Below are experts of layer 5 (counted from 0) of a mixture-of-experts language model. Rows are named router (the router's row for the expert) and show model dimensions 64-127. Each number is 200 + 30 x the weight over its row's rms, rounded and kept within 0 to 999.
After each expert's rows: "comes before" lists some tokens at least twice as common just after its tokens as in all text. This comes from a sample of Wikipedia text that the model never trained on. Tokens count by the router's weight.

# expert 9
router,235,223,227,165,165,199,222,164,171,172,176,156,162,228,181,223,187,166,233,227,209,160,173,173,222,228,231,230,197,165,213,177,233,169,231,178,234,221,237,162,237,237,188,239,170,240,177,235,218,185,231,166,231,231,231,181,194,172,229,164,231,164,227,227
comes before: "1", "2", "0", "9", " |", "3"

# expert 15
router,222,231,243,169,171,198,228,165,172,178,174,161,165,234,187,242,184,168,230,199,192,188,167,161,197,225,228,228,199,173,245,197,234,167,235,174,224,208,237,167,237,238,203,224,176,235,172,242,228,222,221,156,236,232,226,171,192,209,226,158,237,172,221,232
comes before: "1", " |", "2", "0", "3", "4"

# expert 31
router,228,227,242,172,175,188,233,162,171,173,164,159,167,232,158,229,194,170,225,213,220,165,174,174,199,228,225,228,185,169,234,208,234,171,227,176,228,220,236,186,229,236,214,229,173,238,162,239,224,171,241,167,234,229,228,153,182,203,221,170,236,163,231,232
comes before: " ", "\n", "s", " be", ";", " been"

# expert 28
router,231,230,225,161,156,174,229,161,175,181,162,160,170,229,172,227,192,163,227,161,203,161,161,164,192,227,237,233,201,171,225,176,232,168,233,168,228,153,238,175,231,231,213,241,166,247,174,226,228,205,239,165,229,233,226,171,164,223,232,159,236,183,234,229
comes before: "1", "2", "9", "3", "4", "8"

# expert 12
router,227,229,224,163,166,202,236,158,167,172,162,169,168,231,160,224,184,172,228,204,217,167,164,162,188,224,226,232,219,166,222,180,226,163,228,174,232,248,237,179,231,243,183,229,167,241,170,240,234,216,234,161,227,229,228,173,191,196,231,161,229,178,234,231
comes before: " |", "0", "–", ";", "3", "5"

# expert 3
router,216,231,256,172,155,183,231,164,167,173,162,163,169,222,183,220,184,166,228,211,209,167,170,166,185,242,228,233,254,164,231,189,228,164,230,163,239,212,237,159,235,230,208,229,176,257,171,230,232,208,230,169,228,238,234,152,199,217,228,175,245,181,239,233
comes before: "|", " the", "-", "\n", " a", "ed"

# expert 26
router,231,239,220,171,170,187,227,165,167,170,153,169,165,228,157,233,180,165,228,220,211,171,165,159,206,222,229,233,237,169,228,195,229,168,239,171,236,258,225,172,235,234,212,230,166,224,157,233,229,195,237,169,238,233,233,179,208,193,227,160,231,184,227,232
comes before: " ", "\n", " —", " M", " N", " +"

# expert 2
router,226,232,241,170,158,234,228,162,169,170,165,168,164,232,165,230,184,174,231,212,206,166,152,165,198,225,242,230,227,174,230,207,228,165,232,160,228,216,245,168,231,232,203,225,171,243,172,233,226,192,238,165,240,233,233,178,161,190,231,167,237,182,236,233
comes before: "\n", "-", "|", "s", "ed", "=="

# expert 11
router,231,231,230,175,169,217,230,172,174,177,172,167,172,228,171,229,180,169,225,204,203,161,159,165,190,216,231,231,169,167,233,193,230,159,231,163,232,203,240,173,235,228,172,230,171,243,174,229,226,213,235,171,229,231,229,183,176,184,228,166,232,174,232,233
comes before: " |", "9", "8", "7", "6", "5"